config.yaml
n_layer: 11
d_model: 256
n_experts: 48
experts_per_token: 2
d_expert: 192
d_shared_expert: 0
activation: "swiglu"
moe_layers: [3, 4, 5, 6, 7, 8, 9, 10]
router_score: "softmax"
normalize_top_k: false
routed_scale: 1.0
balance_loss: 0.0118
balance_bias: false
router_z_loss: 0.0001
init_std_router: 0.035
lr_router: 0.00118
vocab_size: 2048
norm: "rmsnorm"
norm_eps: 1e-06
tie_embeddings: false
optimizer: "muon_variant"
lr: 0.0127
beta1: 0.93
batch_tokens: 131072
seq_len: 512
train_tokens: 769000000
steps: 5868
dataset: "wikipedia_en"
Below are experts of layer 5 (counted from 0) of a mixture-of-experts language model. Rows are named router (the router's row for the expert), down (a neuron's output weights, with its number) and show model dimensions 0-255. Each number is 500 + 40 x the weight over its row's rms, rounded and kept within 0 to 999. Numbers have three digits each.
After each expert's rows: a language model's description of what the expert responds to; "comes before" lists some tokens at least twice as common just after its tokens as in all text. This comes from a sample of Wikipedia text that the model never trained on. Tokens count by the router's weight.

# expert 20
router:526479508522504468456533494493443449477460480460468464518482478443512456563576560527505467534483505511494454532538515519584465456560497470504443546485452508574429419505450453517511512531404505529505487464528419548457476496422494423460541520508457543496498508467507491508527482486577493540577520532422400460535488568417521407493479484530489471536475514504501602562475467461551469477528449490449538529481457529469466489458525487543479461476479481522472552472520509479460579511568489523557464507524525472499535556473519497489436435490420481493515421388563512529452446545508503485457513494510449488498507540426491481450476561458582453531513472429491557529537443509484416463493492502515439470444500520522519496507559509551502518501519560499543535534421529434505511503518528
down2:507419534478445569524536544516544511581484483528508508472508456480513515532437575521473546509421481488510468505475514507536477586526544430468466509500463498471497464415556487461524526570577492482515459485505482557510488538455470481526483510474459450519519562461459603463461483465463499468472490525496512541549463420513468471515587489474487560505510547429482557526573550524552483504463426572452428548455452499512478540458464477421485420517516466513480467569450491502552470516453518474483491583517513529409578540487507527577526592520491517438486501523523574453505516451473518507494579472532427568516514440505473462521534483485554463466481429483478503489485484518498555464458530436500508536511501446496534462446511544472513567462588584511482508497438518513505523562502515
Plural -s, -ation
comes before: " of", ".", ",", " and", "al", " in"

# expert 17
router:508431541506504504487487567508411432482521492514462572456456455470501414546569494532561508490509458500479482550552518506466427435514519488424471517551440543521482428486473502535525526510454503511507387506496459508484477442446491479516558517528475478503529444516476476532562502496509511511482585485521505447574475575510511454502494511490474401512508507565505529544492468484591464503575427538457528545563483533443442402461499464503545549485502467473446514513505560499535479534486492523528482502449532421552497477474507496478451486418456513518526477499510469515505493529494508452501525515459431494525470449459435475469514465526613462524516459485548581457485474456516483415506466514509510476509496526556504561478635505536479519547523496489616469542479541484484491568567488
down2:562519467540419419544511431497511498539492430503490504514546543427547478462509473534547534399532468522488557503544478487523491451399558468451487499514525449546437462486519488487479517519498521557463491446512499491513565510432441516461534437558598499472546494521481590487518440439539495477538494485494490486451498427431453524481518537503602467518467462568436523534526447527517547446492486530558466454497479450508541533511486497462578530449556505440504485544460542445448472500535503562463549484459588516492518487469464529458528505501565439494496455500489464575529515473517550487504490481467481471475448493487497460476518468465555495530447496500490549530566565587495491458494459536466560427465484455562415474462511545489508507486488420487541456494529488574540545479541565
Infobox field names
comes before: ":", "•", "A", "C", "E", " ("

# expert 26
router:468487429468554531407585461470523430464503494399430458456509481445493485562519636513513520548568463461464503567481537537489517512521545518484467536468468518474493432556451453451491507579501553521470454480491506563455464537483476476480535477536496503495566507492441530461503499521447482483535510472478516498457487563515542458481411411528531528572491459526518483478478462461564503436525453482477538550504494423492502533455498493532478500525500509475436491501519560572544522476527502495500447450519528397565543497421545459441495433479495477481515494461524504507440457515516532448426436516476472435567453443552430505443487540500478598519518464488523529522497466464499486457476435410503514460459514497501470541477512528545509473521547544490511499520481465536478458584553483
down0:532501447495460478523401481524500442597459551526565538460475527522497574492484484468528491493517503444495556535476564511494544511504496485557479519433450449529492403530451494498485497513510493420472501512544546487511449469466541574487529521506551527583472486468485483437533456502477485432413514435538599496498486514472452467464439576480415507540486470456500465507490477496471473518508485525534533546515468465528464490443573535460512563405567505507441508472413490475512500418486452519550450509501463501523520488473517427553460558476438506492527492454429413487544555543517542516484482516488474462499464411525532524589579558454493453550488509550542491520559518431459496410500597477505546466504511545552499452549494493461455521503470519501497552534498503501509533479509455
Noun-forming endings
comes before: " of", "s", ",", ".", "ment", " in"

# expert 11
router:525438461462505505476474541525451511474455457473453491436435480501447464557503529501516505530529507538465567539575498526519434492504511484447446499484485512528465515497476461481558522530468529555461451475479486579441461577435477498478497554536506516475508490452463510505593516431531481569506571487486411505490481559470494418537446507540542431535501527516447506552449496426545477457495489517515455529502550475465426442470515458521489558572481462487550525566483532544498518517509433508509457465486520454517494583407483430469398473496504430496521478467526416497473511537505534473498428526456447470489460493440493552498440536508513497559542486436486549539436468502399474456480447511541458452476543492558478554511549537532489568521485560456496432484444578463483453487496468
down0:472510484487492453460538425437541444501519543497523551478552512456454476459511485540551449527519465489506539428529494419464482556465510435487452512508536480457507484557495575547427487532472522494473530520493483567517479521451587507555484477497477509462434504511472480534563515477519429594518493396492518544490472494527509545505453497546510466463482469578519485438486418459506472512559549462418488494475468505535478555507556539471469434509542488579457454478511459460502540508500510457534487433600532451466567474542518524525637509537453509491523513505493487466547548481492450526525483441430514447472464453509504443489529528477517499407522527512563548496519551502466494482571523461595543535516548515474526514478461459501498532504476391461578503470547511510488431573511508
Line and paragraph starts
comes before: "==", "The", "===", "In", "=", "A"

# expert 27
router:565490446503533461526517487483488515497464484453468487454494484496460520595504523541520570561564483558436513575579525498528451459495532495473473530491449502511420490499475462508533550516456526506469492464480482484433470565465447457489523583571527568469513485476437503482580495516503487572560572482451387462526430562480436488504512462569523443535477555524481511545430515479514484430505487513479469522499530458438453452445472491519527512587479409462477552464507558504521510485547456580508440492475518437530556582425464482462508471481450478451487475417551458489511521550520506488504483512479502484561483518452490537530481501515581536534466479494491507507477463549407497481433402483551502454480556489570467527513510554543489521534511472459516474504432526473457480541561488
down0:528533495557524477565514515442512560462427555510486537473489482480410567543553554477442461531399463559520451460487494495467450450514515444482602467434501524495573541473458489523509461513527534442537537493523565459511551482429520431511504484498533476521478477481511539484482515535500505540524522527494505507633485508487448571457544532516494489494504535542499524515460455626481470471442461561527540467448499462545492436457502547466520500516569495510509502413435437504527510449512490498540523541517448563541597556481497448557530523509543543544499491552492528514501442507480509532570519530509495486535571518562422510469471488488531426487482441548505520518527476497475526483519476493405429446511441468482473498461461476525424506515559477442404469516490512516565495480494490
Sentence-ending punctuation
comes before: "\n", " The", " In", " He", " It", "=="